{"normalize_top_k": false, "router_bias": true, "vocab_size": 32000, "tie_embeddings": "early"}
Below are experts of layer 3 (counted from 0) of a mixture-of-experts language model. Rows are named down (a neuron's output weights, with its number) and show model dimensions 0-255. Each number is 500 + 50 x the weight over its row's rms, rounded and kept within 0 to 999. Numbers have three digits each.
Before each expert's rows: a language model's description of what the expert responds to. This comes from a sample of Wikipedia text that the model never trained on.

# expert 4
It responds to: Word-internal continuations, ordinals. Suffix and continuation pieces after a partial word or hyphen (th-umb, th-row, fast-), plus ordinal words like first, second, final.
down4:528516531582420464513505393560447513548467483459570494541412539527503441555528471524535473473504557537573515555471496582502552523462494575491537535491501521524497538512522443516470436519484552585548486588509513528557547454571492502441540502506498579572477529436468461545480561456527527359558538402481511456503503483425507451523564454422525554374443473491515524514447573588528483556557547500532560564473395614550593541569542552529591453567518454501573510558491525502495468459456481460451576489492571564522458531495566469507569452463524509539424481455466486571591528454488435491553445504498493427572467500517492514604558444457462424538435486531545506479496655382534457464501493460600428472472531501520527505617420521529580429448527519479513568444572430497602512603500489
down5:484457423528552434576434532474471504558545449535467588519529468528462557571520536364474536511470534460525464499517506488506524411561382407515416527516536513490481509380560496486488427571453656489406433390522533521471406503491504593517534571487600476518475419526565502504595518431466553533515432541541507476477447460471484527388444564459457502507456516467552499614545447573457477541519467546536419459529577527499497417484449470575532471585515564574484435538514576584467488466445366543503486450435504453520547470627498490520470533436497426537527517432461454510459556552515518482471466540510518529526463539462510470537435479529497541524545574483479588530479439480585499504465488456452403489425510512560472554457460514413518525468553532539540540513541526483388499399529494
down6:506565461463557420550517503437477485442576528443483559498413515444531566515600550551584503480453472498606443495448421452546537448552531487466517429604545445443476497469512480588392499503547570513490498408519455509506385386468548475498523448586526451508479540527500487436477506571468532556472507502486464473530455504444408446481582460475564468490456473510485551485436418583480497532489525541551490451465470487501581420551515470524512591532521526536391595528524533516502426560519539462532482496532534422480399496475465472547535571548401544478468532541555483470543610408552441544524608520539528493539487552519441469496398601534467497573364583436455500454606603441491593470512510531444555522499486408502506473509469486516511539512579496469556529508470466494376492472556511
down7:353524545477429442455508461527583458496446480485511485426507457482542496542452478391559477512460525450579527415485545523457539375541483495528461439381459398563419477491466509457550485468524588521426497559493477527555478470559547530477562396471624537561498527424573527466462576523426527530438507556493514536640619484469443512523472496526525483412592478465502500528480399546522432497546465433544453454465476453493553480492468522511545436484494544502536487601508465524490494422473485419514468592529469514503555554507519492528464525477537504499502487523547549563423507346470546488532482484436572573584590490556575460493486485529525502580519555582452478514421569461440600529512521512548464508409454485566449519591504496442424468547517456596482499471440581516516458489445477
down8:508506503473443473520524476573488426426590408493478505493458498583534488491483447479442437551473397441484515567520473486430475478500435527458475492540517524496400432486479573651447490515574475538549509474545464581444514522433528510514540423417509552408393480499438409536493471509417493477444520479480478517451493410539464511555524543509540491493546581543457551487537499518455527521473489507484500388452380493517486520533508478445558466569482551489511412524525493461461617641545472597531548428484483537553498535483436418483602558495442544459394479491534404536583463463501477532529496420534372560504512490528525442477476522447476422467497361429483575408456467567542542538473420488535526525464434482459569487447507512446383471505462391455476535506572459520516482496558541
down9:483549522528398424574517450541481525515503455488407463512470464495551459427492489547509545427576491573451490440515455451500472516547474518516498425509537439456501454477545465510392537584409467510491441462528454507512398440509497642432607412420429552524508496447528504516492427388475544556461458455478456433586456476503421493488548432488512585523403535428558520441470560491518570497471457429423517466512466473550602506486462511488584519509481408498556441495540443506431531512531540385574536484474610488457497474539603459500536475503605557510585502525446492487567496443442601389417481445497539533554467503527471472446411416499469578427479409557450473460596506493523486500481547519597545546499521464503445555439512514458480448471482469455595554519462490567536464493477471
down10:514494477497544475493516534496560522585580508543482486494478509464418564530547543504433517523470453444464539441525486479582616477572576584549436523471494511509506529489521466505470486505563514558584474433527440487613631475493365502579490475488408499496409531466552574517562530459552484491570565525450465551368460502541441548429555517535440430516460511502576503601427550575420423480507519478473521424544548560485526552424519514580535591554457467486449585525528477565451533493547537576479467468530488437501557524484436490538508583584480516511540491441556436675536532517529477447466559377461457532479532470494557464555503518604454422437513519486445544539577512520426544520556418472523436525554448554512453466489554472493599501509504440471541438480478425572472529491481440
down11:500451522547466535386469532598552467532548473630647476471495513522390569479544481520463456551427450481450538403519394438459484538568544530475549523558506606419474514534570479515476520517443486425439529493527534584550488522537482511513497619462534416450481437563419513490436516403482445519466478488518502541520567483433562559546486549517487496408574478486399515458548522499512551468523413469557454512470587433480437524572517467508573492430505397459578525545508514472518512461517542527456560544511499474530571494491486496519490483427571508543469571490558547531477505425472495466538495520398590593421531491518414521559471535501483558395591500391534457503473573421499424492519524479544550565560525495467496425532425517444500428424469633513472503539505504559419493536508480
down12:483517575533502547490411491460396498494457576569483560496499512522461399486490505495524488542471504465614485495549500458495494439507478526500460505560463500504477577551587413450517461565463538609475519479522475544545413438485448493553627596427505571519458497511584505550442596455535540461556557593512479495565593548411455421520482548503432517543521456530369494616460568472572503448451475525441402520390492428549481471530553543436435486506528470426399404500549598475535466481476441442503514481523447488466469544514582554523619481488593465475481511498528427572472544512488519534529487434428495528465440473480553595484480460563446507515572515468474515447532450556467494497409517611447514477493512590486490527528548586415400573513525525505516557450466492586530524484477488
down13:454545513656446510524520462460496470467516562507399543519486445521502454471479580460551482492529571581448544472639489473497475508567463467428500472529483437463414365579490465531513505473458503532488534546565462542565520519494491504513482512460390465500509457472493523536444450522485503514559503490496463468462557466470496524479479506498561534551433563476617613502473619488511587484565491489485539516466510527576492515475547491474508627484666545482496611379481523552427528554550492512415625502536541493382502497492465474435542461450457493501501563451564541467541527427474540521514549540491555488482603531497495539475466486398507521463516484469480471490540456504437372478489570498539520433513476440520468515528501468446519467485526558575635569468454460584568459453579361
down14:587507534450557481511536501557550440502505544463522417399391520497454507497498447467428527518455534494445497498468400542454438477512467469566462504538453390579350455434461499574470509479512448490502521519569543519475477488428528484582510537477550521444449489439509492525410562459437362490412476552584577462484532568470541546505512596405535505543487457525561455420525500450470545511462580558603489495560519603539427497497536465487537394476426446374493390543542455448418473487533485465569568507443481518429478547469565462527489483493491504481466484618476568548542532512470507515466501522580362505568519492522479421481577481493456514495376461514503449494458545523463420488441478485344515524424456539460518488483566500486440505533514470506419503482431540511497484563525519
down15:555428511513564493516471452493547530497400579534514534527497512448463440451460463534553516445444530563430517477414541585510546393528544467480534473559523554582441489536585627496556556558488426515504499518508474382459480490508516541505352487468582415528438565464541540555495517506541487574540580551589525530521513448435483494559508587538520570470535496472412508479529428516411505475482464490517425491469492476513389568457523504534566489422633565484498496393443594429547510461525558432556531511526484535504408509623537452499481523571460536484459508495404447564498441572493494490538420421475421512528413574482572466512478473533422489514551496530520506473498469493466544564547552462489481531578456481534536562448515610606531491484569527536455525555518512412457414552454477
down16:511508467453471448504469424470523502510469448427531449525468544522464625524471460376430492436495529474526487567444480490530428502484550453533412573442519473464533455486561533449460584539547489505518556573492524548550473413505398381496463586514417532553531523436551536561512611463498556452523527488531474527401478509420523485441472492467547446492438471493489604517543493458432471528485473498424493520461393417499609501507478461484658445542448410532461522482482549434461537530420565566488465521560497560593575521467587558449602453516532489489475446511542555474542552544515528499610477480524556412494580494372552454548541460449511515545507561436539533412514441563533550504510535462459510496521515580541484477673448476510575452534507475522521503530529493488413470478514500
down17:491516572507511392519473521504478490519446554551462599494444474566509469469467419538452429494624499497498436498551524510507361502545509467445488534485442546521550526435553585427448552485452508415542503514485409490545481513499507592477490507501565470456508424554571485476523578515574480351512488519480498503497567467473509554541565447530517480461550485483618485485537491612494508562481502417402465371559452462546520580328583473418430523539578442579456476530467449536594476508545531446451452495487495530492454428587442437536484420455526520430439396436542476566476475481504497484560471512545511492413498517526490479464520596522499503498462511408517411610511483479487491546594536496512533530547430508481590470466505554517471504493542446565463565417498538518480495525535399
down18:452480448509535529565517524575614512485508456545427498502442610436441443527568477488450508499492558504476443598574429500533557500471523525480495546434486503552508542388598479488460464514478536376489418421486484467493555426404488525516521497503473448535556551458506507515558552455461431456457463489476450455507453518470451486543520563443507457561484544576522490581542576399516560468465537612573618401506543435646521516531491418459460504558533599543519517527442519413564553566478539491538444543532483548504486506467578576479454568495570514421503481482394499550521593507472549440453444490520541543565467518509474430514467457450400535511493361481474581446506527439502573482528456585575488534617434574478501513521521461589524505479419475490483561499506509532446478501459470
down19:436427537490556488490538427469485478514472583416565437561551415454474550537460552503446548437450459487570480529399582501534477582517588552469438494494600498563470477536497555438584605431481481463520512520510416471589470508581513528442514568535510467413467466437420445468480471464540443558357472589472431532520446455547451467551557519480571518546490552425529513525550491482495466504565459504486512512398428451547593589553453510490526453495429470381582450487498447444489439509530519450514505451558542507449494409401439494473478498497518471484487469519557516516480439499519486465535498409440520521520474572627445469472521587435563492505533512506599485458454479509585478537429442466384481518485511540456395520486499434548549448479492501438386533482453474593538536487585500
down20:575513456520509457490457484520531473564512559488464432553465487475393448465533470497491507473499558522442450524513606468515462502511476634437517444501393530430549529489442535551495458501519443423515530450460609544496548509491491525422474502459587475453489516526504455408466400478492545513500421509428484512438396491556522523524409502506463550541479565605447541493488405467511469557520566560453609428476606510519560543496503533421475508479486579439552493464489385461469608474485593520495535530468473494487461446449519480461527509565429511461482388429572535608477524491604484436412519500460441471620436451475592503475490518605474458454461430479509490373513450532489435531522451458521489496428459434535487507564585508502515494505538428387479525511461505505539538510648513
down21:500442498433492488523534582438465541485565501534464506475485421587529347610547447491492493495460470444408498443594518437449544509591508478462433476422488516414466605539405501537413515496558520574508454455394510547466425427484474499472555521452486494480519449527519466542522484522459465520495534488455553497599463513479490590458461494471556467540498482497475507602489482449557417504529523521486454373496482556484388535477580547495467422527467533562486382391474476490540412483439414449439548545445502546500458503553479446525428504583416549480527483522537492489489501455498478507404546556527536457499540463535517485521513440451524505484567447436510530535549432469507403534451555535442483535461385638453497501451467476548453511435416490451447641520548501602579534489539485
down22:505501501473487512493455569489548494467598517473537530436466448484477564527537500532404505411477557488462441473478487493523524488538454461449497389505500380522489626384438485464501463445366433450398407475525495449412431467547504425478457517490497465500528472552556407515540460462548561508578517537446482471479516496514530418486468477465585475492466502516519523433570513523541464390496515541515516494410386489488428462491454508466465415477433498510528464474500595469468461522482529517512491526520487501529523552548541586470477482552485446487633525504549460547554482521519529501464522631487468439530443468455509390492532627531499501478419551578431516495577541477528461546480445382480550421586515465507502528430369614503492425478585484471451495557420545469425496393447556
down23:471535608496584512518439628494442511537526522460450533493471430521468533364481452551452489431596545494543357459534474542460554519475565572511520476431494437574533450472462575547462494487454541427531500553534494508592423477526583486476474465521485398449446517492440604551520568564488522490459519478476515488499513495511449520488493508495547514518520537527466521528478482538471425537516557460516448533497487498447543423518646514486606376527479491419410557456448555422521516431429496466458626446539543471478536551490565503472437397521498546457519463429445491523519460512547488380474472522504481472453580532635495539465495491437607519492528519597528448474449527582528535482461526522601486495531481417481522520483397625524474436461415512504492553490476446530467466551585470
down24:583428490528566548537535580494493552455452518514640461522494467550484473466497526476517451507574519547528480522522527572434514603446483556543544536472444483386499495446459561618594438502488520474529578449399588382442438474453472448549509447472527482455495469500529525453492484547558624501512392523483345509525465498474528485571517572550511507500482470462515446526552515452474523386439497519546495527480499468515544526546470540503556492514515557562440465586489547486533470539516427524469566541439489420481451583505468587537551506398508493567533518519422557525540548437516447566454467506531476544508492567411469469411452543493504531510612448386509497627463540421495423430525507478505430438486492607439479439488460526520452457543485601493456385420479505500488543487479537
down25:479491330502501516575479511514473482577524444475548488450497560454510461537527422489466558429505462543486427493484498370495481472464573537510545446442438498526478445509485455461490481504511662455459487467542504450524492497440522426493433558527413602547488473528451469422541558577442504549433520481481566485544494458569512495567485478421508533507529528536524382460442535508555483535520587480503478540486484471455533434537470581427486509554558529485506459524529547506357492579445536499540515428667600557511485486539481500592538579513491547470488473481422445471543595515541487504493442503525476430507437511552471440505478568503513446551475562615521474526454515547449446645493543459565587508401465474528564569481618576518431426512515429533486444467494477537431566499524529
down26:536608503547519395526482519452562500474513509444486488484438448506461512427517567497439510519505500457563407511502425439509469490516464502493553546570499416511506587446516549434493459496479422511514481579547593591502637521543512594477525558510537523513541559432455485446514449460594425478367448472471503431561494531524441425425507465483448530561528459423499451568456491522591530478553565466461450536459391422489627463523496534557487542457531498489430468565522375512441468524480518433550467499486566492446540442543477431469434538597528504491472534445569532485526494534523533436574479511550502482515464430560581499433493540484595541530497441584494466549515479613460540417528498488476384500443439412492478541503425520571549458603506492478486409508495596524518524486400563
down27:577547493356419549385528543494529610446486499502450506576473540475489492456470547470587516517421466488569524558438583510433550483438553394502479556518554533494481499450547499523661453553531491487529535557479572491558449590492488542451537489470506499522429431514509475462510498527561442535510515440488341502526503402440503509440483544485524437494495554489511557506517392460526512460528564505507475643507511546514445542546414575607460504403494474557480470578531530491522520419406473545441558528512413458548534516501453533431422371532441490525470580524375479540459519471516545472476516463501610433516507485486439459515547424509411570486503564561475479617539464502508569480503538425444512503510557565500532463544495536464452530498445432533490447524524498515452460453480532
down28:481421480540473478521409534480532494505455462506348453375487484543452458450515467513441480468424524490529545478549521404438509585538463553511477538527462458500536491535577461522419534555488554453469547582515479450495539458457506597538527429437351495548567491509524596427495506489545559514523476536366462582532525484439497502457440479435520475604484515406536448505513522496478550402504474559548518492506557524405481515528447427529501491514483536577499491457600503515519522503508502431483538622489428550545437468438509532455527530505452540534514411524513537481505441555601477445511526505352564488573466547464499519576419542415520491452443568501518491526493513483528568480460449542430480426517565453456500556579443526499538381431455534492494546451533423511598475377431445
down29:433438562494569459403545529512562435521497503516569449528499552428612464464460525446453539493465519478501535532541519502485509552566524490529535576427499452447466525525479499564486484497466455510504516483469452484515499465389430586537445470558549467503528493531535599564562524503459533454474590576547500483430458546396454541544520568556408569508537494602432505396526529551496515548538578501546420561509427550510522548449493495538454462515549425490462529423560468506487454527550557473560574527574473526485492586534440533438586534503382431512502451442574542507543461453499492487546505422397506481524486356517442478486408519463531488467557426461443477449491542501523481595520563593524584507505598539450543451507442491586491583423426596454525466394389454498520550510437476
down30:484495491537544479417573600525507484448500436459458458548395497469441410528432533430446445449505556549498518520521544511541523511509508424436436428467418514513483620446510487418486575502418557492536513493581480527455553505504516593442546566470501534526499430479548427403516487542457420526520549476502505456402478566505450572477512494545506446534453561471399553467519487507561450539615451430415548496543507442565445509545501534452418581423508522440424503436499545534501587517601433480450567527627398567424480441429496433509474520517509556467485583540449542345565479489541515476520499481494454520476461499549558533471487559570521509587417529593518496515458458523483481460480507449485472539523509561449534538502498447525474445506623437431468570460465512390486520549486574
down31:644478432484442506517500431398560518505502502432423564584513478616582541578545434492578517520517542494576483500529556448536478426471552558581486480396470518437446545469515536520485508469455545550555523631546605513543490597466454544502529472486566480475488560565462497589572514462521485521462486494473468625434444509494502505477422486540499472530512485629540477549471523477426494549527534379512534518482506511490462557497495525648473502529510409477440427510484535516432523461448428509521524545396481508557476496552460487497632372611548487437467479562601470472527495478482513558497521467473408604491481593490528533474496574500429484441528489456563535482597434480493502488482499524505439497509463501479524490504521495557470526523578561443543551580551507575486527528459399
down32:505482552446557510421522457495437523562452456548552479482383491559396506495477513584515483521511472467517473455513531488501593492570394513388525563487487550529501453496548520523495544532453498576542549432476361508465449523494490529443511480434484564495484436524497484483495485538540458508488555540469479520511555537470511484603565438514486527456480442468525477543574454503494585605487503575464437555456551455526551580522451569494556504518454520438474583415333624542559538531456451443511486426509541425469658592496429425480552552418456509501516495505468540592488478555509503534560564467579504514520424482494488431492385515484499577584490431456484455497503518460517500437586477470504535476420490500542539427500479448408472503549480533455513540501347354493508520525455488
down33:409670449485549366537478545423560510533504495526581484441524535579514422553430427557499418542472484545481445521533526477567509462523501473465507412518533439520510470453455477616568470481467563543466477525562483609552476540498464539422445560549503470445520524521491532543348538388506540481507535560534458474524478523464586631458455408471533497526549495526538544492455499421477541505531563432542481556552573567410521458577487523530408569479503434516585528482549471467467498516435427437650427590526517465426534469458448432470559542559481509511497439406530510448470586566468481476451545506495492478530448507426587464486460481543493468528497497466448441508587461502531526529509553429453489513475545538504520486535546470509568499542520545498604490460402445498535563469514536
down34:484555541565463461444472540515415491517505504494507484575408541426497505463427553547432460537406522553518456514483508512484577502482553491495495553447508495550581515512445486498528487387487544472481461440454436501509511504477458467422441475499460499444479449554547454459501421521510413466530526516456486526571431471454532451515448501418470497498465463487463494443550532519462564463586419494472487495453421405367512464474540479640441576477403539592480446517417496503569520564432522440525422406420436528535533489502463489503456495515413541558508522488489487549474536509429543414491527568617569422548546529533536529469505588608549476619446524453595462451541599564501564475476462450566438431504525530554551527500393500456463471551453424465620466535542513523365528447492465
down35:473539526453523476548526432454546441511482524541499491482538514520487544358483531544481525518571511474515506565421513470500518577499497487449466553672535424490543526485535526438559550510419550447510396594529489557524539437555531547503436395442458485442592438434514558512506498449434424493463498541437480474464520494468494462483499445468499428590513484547570512432426484454480536445484401512542470528577493534504602432440432561573470531486494502440488479620512527394503598490522473504478500433555420523525428480431557501436433509443507514499454495497548592462487532561538455552549406528492432546527520617549428534570521529477541473441400505623503445426512543490478575454456461537411514550501493490541481498536566520581410590474529521475527547418509583520578570531508564
down36:476461470598586472522510523582526503472274549526472476447512339574489487510473564488491507476493497541490523479562496478469499540493517445490487574480513498552522564474479521443378458494495446474490512473443529571500522443492486573544518415503548475509465495546590420491446555427481482504363497517435421529486542480413439412465492513478552460457561493480501554467525481469500606503627536603509473457526539415513396559498488523469507513551486504546597478486469474464562456511534497536474532458445387419560526456528528457519502398622543480484561478554464500546487593511541473480542537633511577483465483563515509442486543435520498452478565479534560480426573490426554456480579482486428522523475526529508511484485500441461435480525496512458620589485518482469463566385528524
down37:547401409536493558567548500479525560519426595467509467439556469567493550489486490468559446502546551407473577498482459487482566525467464530534470489553590471474647413488489498446477547543513466468496488516461489562533580484504501495455498469464538525537453606502540529535398552455445519527552516619630522562488536449564538504563495435571531521563500508578549471528500542461465360490533495550521450480459519534532409468478474494508451475523592510441509517408459437517578526488518400536530521498510532508484502536533519560583504425537611603404507428395603495477452446483510520521408443564472483545477617581388500471546509468445478483538482533484509426526455519605546511529513485544412500440451554455488538520440467502452540527569588459536515534492589465521525455463401460
down38:535486452433429475484543438589503561511491548485483468518435531407424573536510469459518506518521455562496524495494503518481559434490555478519563471538459526515463464527564501539447467525549447494538451477440502486487475472357527397529456529543562464555450476513513509412484461479589485541502469540542407488487459564462592386494473494488529466516539416472422470596534470569509519551522597542597562466443503549523533522473437547532490557521444502584520332456554450500504551564565452514512612374457525499490543450471479543520512557503495513462477500503481566468532580535511473575461588540508452448545504425393454493502513473492516562542450563489501551536562555521512460436499441562533382624423491512534630523428469535553461465436544388475430546518415484455409439442488444
down39:468513521472425495538385559500489527501435353523503450490530531477472495551518516452462635496523472443513541498540554477569533531499487535575554428486563562525538554514546464609458509463548407556458450427593449512528461505460407520527488534513523434535519483555572487497424591426565502505525577502439538485437468469414527498500593512498492593523488614421471531528456490485543422536487515482454456531593470570475487531476484473572446549537607467587506465505564585501518482397463524446435466478490502518536550540404590449524618594460494398489476474508429452482532463529553453425432490545450454535540555419496463533521472539508557497498521599503397528556522466512523515523419553375442562496546507474434457463493495514499373538551473534476439491430500408473524554485513459
down40:456463526513431529387446546481493617476471506532631435423510522486539441476451490510564476609499545511472561444567479508489531472502485440473542471571494410511486487560530511399511556545528490533545488522601575524520549472409472453373456498504413555454472471534517536521398451517478547532462491411490407478438536483429470364522449484412472424481480511525528491511515581497467518517569445453492513429483553569507420473476548538544533441514496446552607455536562470482410497476474388580628590505518484494505531532466570471499624481453483546515493456539539428477467453515505499475553499498429559487450518539512519473425438524600538570424446413479475430543410430462494555416485534554513434459453534503402503442444492547494510516498574597531491437533555480538540547530495501
down41:466532433459488537480477507539569467504458475525523470543473475425476446529475511421496420575501525593418565529516525468479473575514479524582467430446483473537531513518476540522467438456575466511518494536459521533478570514478468437445468513572443461537494503389500526511421492475542534535441429562439519535474477460431443508474416554493507475448445529510500599519524481460581530553555506440433405509569524497586534526537462501523505453506656518483532571562523445442423535665552493581510463482455519440484524519571545458511530519424526431386556511496476467441509446353541473498523487567617475526512625407560558403505538496576541487433460545597431572509569496374534486516532524470571531536387551567560511522507495454498398513479446436517538464501478464416511519537483490
down42:454443551516524484532493512443540406498569509510484526434504496541486481523478416529536510425454535434487455370453451578505526531470489513443492476468554507542513500478461556523506413459442461562526526476493409602425558498452443556576607449453602553466569527529530583481483495539537496451509554503533536535552566490522511548397447567546457489551535463520563475464468568463460539524533519472459489536502564510505505497409509494419480495461490561529518419462506460445515521634473467479500468507532549466590506568472497512500535493510508467523564491467599432478443529541554621497607662527585452413582361462553506468533451531552504440458582514577509441552498436487556537469431479507544430503471539512512496418480435483518379480382528496472395478572444587430504516523584542
down43:639511391486522480492484588495491550538533548610570520497447403512440399524491512476446453406520480479477560574562556559516463551473475436428480546474527545498514546543429473529492466495465478458448513470510520538529445525528430517483455618449473430524453500594462508398430477462499515520491498576494511551408498480503531448545537507532425447421473631511531407517617433476490463498547514513505402526589504614546432479541545439436459546444520479503479459525514495566419552436476460437597475509518481497489489543468445533569433467536502526536484491528497442476505538445526483551526484425532546580549475418427388453498513465496400451462628489512355531539560419461467543479493533464558481526535430482491436555540435499514546561499464491489602557564457454520452461546430505
down44:549520562585493555477495473489454467539495472549497564479498524495504497388523512529501544525386484517521531486493551552453452500486417534484504526511472549489491506621545493581521495534497422493427447507452521411394478533529431562466474547480415454531482495570399466487374497410518539510427472539570578505488568599473493445462520493537514512546501535499433462445444534453552622470496411456525489432493449400527439495527549419538539424486474584490498390526535486459524519579551603498530487565464513477573527461542525523449484473490609406526545495534506497396442488497433558506510551584517519537467492533589514519525449644467455504582546397498548494517442534494547548561470543520603535549612490526458543491555432514599490513492471559548501567539442621519541463570518581
down45:474458453517516582483522543574570539522587513505493500537508565491541535518573467505532489527557529506490494492541516478527448393535484519547537494602572535572475525499587534520469596472560529536527454432430510451534433496523460505617536556505491485504570464564483500512525608526576460610548494540591565584446543507403511574478544563560407571408576520504475484529442610456533527515466540539553478556524552510579447437568482571477620517556505462490523440431505504575478406475473513410520516516441612490495514513518504463449455477487486509502536438476506387431497463490468523535573518395514536422503467420436402381416510564437562446379512559609500526447500432498494540558500493511487499508531486556486509541474419484529479485419560561547473452454436481433430482448549473
down46:463538617485538503522459428513518504491456572523512503464549477554444467491476531537515494595446522512544466581514538430594380481510514578499399442524540466540510508490475489588516432463434418456456520435450446602594508466425502508519520512621500444421490525565472473447448432515433517476470454482508460524559478566555449476609599408478451477529525451469438570503481540514484572474497556561495511504537495462421457547499484493581491555542482524462564489465541486525487630567506478434465527577445550533476513427504429396471434442540547576528536410484474564490482583520551442473478465423560610541577434476501545499501455495448545454515486521477595493480500450546441448554500428443410508411541510473470495554505612533563470520489479430490517484517442579608629529431525498
down47:540544587495457460504537484493443540511493410441645530494595535443626508527559545516507520536498471480529521396534542422533500524494547540494556434482534557522536494499495571538452548546483548602565520575439503484426521558487518431518567564431426479545485502551592509472506450464498506561461545449544493499389532482408456473537451492494504463392574508499539481460446468440528608444436454485607503483602518583496543510440546488554492464532496376479555549424513554488474491520494477492554507488604596522550541568521516406458453560496407557509533454527554548447504482481420472458452461546511479489420509385575525441535508470478480499546521478523430484578494474450469416551456490476532569495507469592473407555512552537637482407505433612493483539509601494529522472497520529
down48:546512467457529484509568528537452530515500488454490536409428554577565454579489612535460465520402588537424488478635534490531550451578499494508523547463525545602477486583488469536545481501469524517462427539461507490576405412486432537493584507544486467498481407525620462538508469467456445480561486580463380436565576475503474503538477527518542568421430571478425408507559405498504516444569537522508523403536535524551468547494558521501499460562421460515426488420499412508485483519481498501542404454409542517533575573452497532451514483517425520491559471517495477429443533483474486532595510468499445399508540504498432441492513468438478586379480502458572519533417588447523507450476522477495431512522565460562555396467493528532533547505497562506542503533483483412601527469386453
down49:419505508532517556509489460563438540549415495504577504520439564522505566589500466467526443523523443530514424496514437439478508505425481401453509485493448533492402538574491526450475408346528553520498491430556484541444459481490514427560546487496510520464500395463493480508514541457505557483623456432586479512497561467537502508676464587498578620494583584570487506535466534472455482452471451534519507482504473536430536438486512570410501452468538428415531477472454490475489600544456457493466489511496435473546462523454519479615524469483573526467492524553473541519523428393508557500462569500494538495550476468485604506448566496454542454544550540563555570403534504477426474440519390475552433472460453475489385473593489527531559458516459449593500461409566530443557415479510487
down50:535473467505541511576501481527526442527487551393478596486518534454474389408509535517486546452522561494475478526544497450574482564570424510549553498514480537467510502456507580534468511542551503545386520505552469490439465458515477538454477505567507489466536491567477523431470461505493498483513523426465488489535515431484501559523566485476458530503501596402604494566444541546549537494582521489509502577567470572488464570508502432564472504477414516609501572540442471586514519455483528466427508554537524496541567509463512456499444445532450567574626398537435407491488495531409569443406470511418631615479561446458435572479514411485509565529449449455490514493451522475473518507506520532496528548411554461447369541526525563481550423440526440414419601558631485396544509468487498
down51:487546496502510347467468480566471494460532411594531479488473513464445524478467490554461497564569424562516473479582476638482497494448540527471487502434363510439554442447520441491453493498428414427494596475432498446544481584511464494550488527519523561479481512502479498471471478507417501553512457462520615475475418548445478492536509450535470447457479481586455494529529456540457520530537604617505528429497431462448529424476401558469528386531505427486490443596504491561534464578557520524486432484362487640501497483559442521462578557542469501526543545420563535504556450545484531539558473511518441443556457479547484551458463453574448495540490522527579586498539498490502522585535480457539384495562495539505522418449524496526532477543573483480522514426459392515359501451511478
down52:518507503484422432542544531552543568494445476526414460543476493500524478466464313546504479518548683534596411620499502562516502453523473490484505534464487483548536555491480450526464502546583483505474527398511551502467581486480513515503470397494449434477522506502479546538450390551514506452536394505538539543567546530423480471421440497485530438436446510566482572449536516438454556415527488516444560463547467557519434502510520478526578545440429506502428536450471487519463481437497500436533543545463520477539528529537465527530354437535505477513430602567428574424514440527653483452493549468521558498554469444447599522505532556457463487495551494599479501541575431432470547510511493493453524470415476511505462515508584410464488423577511415433517538507546543405523474483467521
down53:523440514493464561449485471494483545510358568501570588495608560486545502475568535510464534503464487450433521479484478487533500474424466445456607476452539514524537428539457472410436442572452558507437452473453483582556472390495632519416436561445544541491510393423465632500543485424478518529454426499543508563526484476473581561564488462543447446512536489446434496418533449505409492504467549530509482548523505488587471515482457470532462500528539449374409624463598537464531511399443572494508562441534449495535471467490474510509447445479486589463530455512507530569498535363478533524513472488485494551532521482442520452514599589529581553559565427514543476512504506515557487504481524537551567520487499507494470539558616494559535481446534489589525435452479476430518474498620448
down54:495478560448460576461492489524523569493506494480483489513429506532550554587492432509521546522506609558611530517507505508505470489491410558508488508485565574454518493491512611559597484446553513478546488441591474444508470521562488548478546488572515544443613409423483443482522506510509475591527488402492436478477500413372493528471464430546467447483560454571505530462395515513525443535514445516414506492568479468580484435538478480625533440412441427492451471619511444450539562461435543410567455454589520538526557431476465587493422448518495490538501446504546462429535464443545405600550502479491498460478417508441465551568542520498516415492602496471588478465523469476541495463551589530566507518473451540454404488463545471431606486486444478480523428473467512513480406571535436
down55:473545502563505518570467595500460474527483579491405511362520484492540556428468424551486438532532579489439474530468490522508536529555439476500522560487492469596503560430438566526396505439446399488485418506480428500499568425471475503479531524433473487482523491512498454510504506456548635492460430490531479403492562510421461556514454456491560573455505516477452553433556559488356489446512525576444397531537479531485425522462493369513494517368454490452532530463510445390516443483455514474453549558426482543474464494498477472479499524480330508461437625501549482478589456565532448528430442422520481468465593475566560622529479568544548490474486517504555443599494470559508546509523466474519425546446521495492556513474589464530511537455524460578488534510487445539574488536484518
down56:563350468547490521424564519616508525493580513436570521520452488415543470489491454570481573452581485492426475427600471539419549495497462485528528426473486520485530584555536426431481491500485460455540431524486581462458517446603493546509568566536471471463556470491513470476436374555507568520470523532510376532565451518497580482402530476495484487545515509476508447542527488501515487468565463441473504542562510464411530526413393535485529478516451555462464530553493494525549434558510454432567547508588540448515523558486507528490578591401539565506524465480497590453408481500530405465629443490590472474509539463461508524453406493523563451470531517440449418587497517409403522483536559419494478446502545505513492499532484419489503552529567509563391542555547525405554469465470496
down57:502436391534521589548452502429571559478581566438527493492553475477488511564481514457453533555526504384475479530543472414483479630446540502508530546521563395446527432478524517422509383488526605475459509572567412536494535468555590512492480445471427495459596484533538423479443488460487500427513548492558558482444468446477454497533509465529481492507448473472431407481502491519502393520465515502540519467595484554571548458441481557543545491527484498485459567507531420428418460500563467616542498503557576543460512476440537542626510602442486561563490482529535506500518505490509617468465407532519494438448504504471492560419513472475479481571460455512464480383422518431555483423440513554575588462496523504497557479502445431477525570407518438534466546405600449467547432522484436
down58:521564340551514500418530473524481396520504518509480453562544521526445468482540474503523518517501400529489456406557464477511516486596519523423532531531569476582485561442446505559488419467476535478524532465415516599358467523521516423497429506525558528486529468514482420477540497454440473470466523546459510490534567437446546502469536410469562502519425589472578461582507494514526468483477541526556553537466567459447524490509445504577515643540442466579357514491504431546514479504532398565541486501564453510409575405529508497449499427482500458555578535441467467546449485584483599474454552515445528456559429408452516547558556550549562537547456576546447524526485529522621478522523550470486611361466485478554507528525541463477547457497489441479556522553487429484510513426504531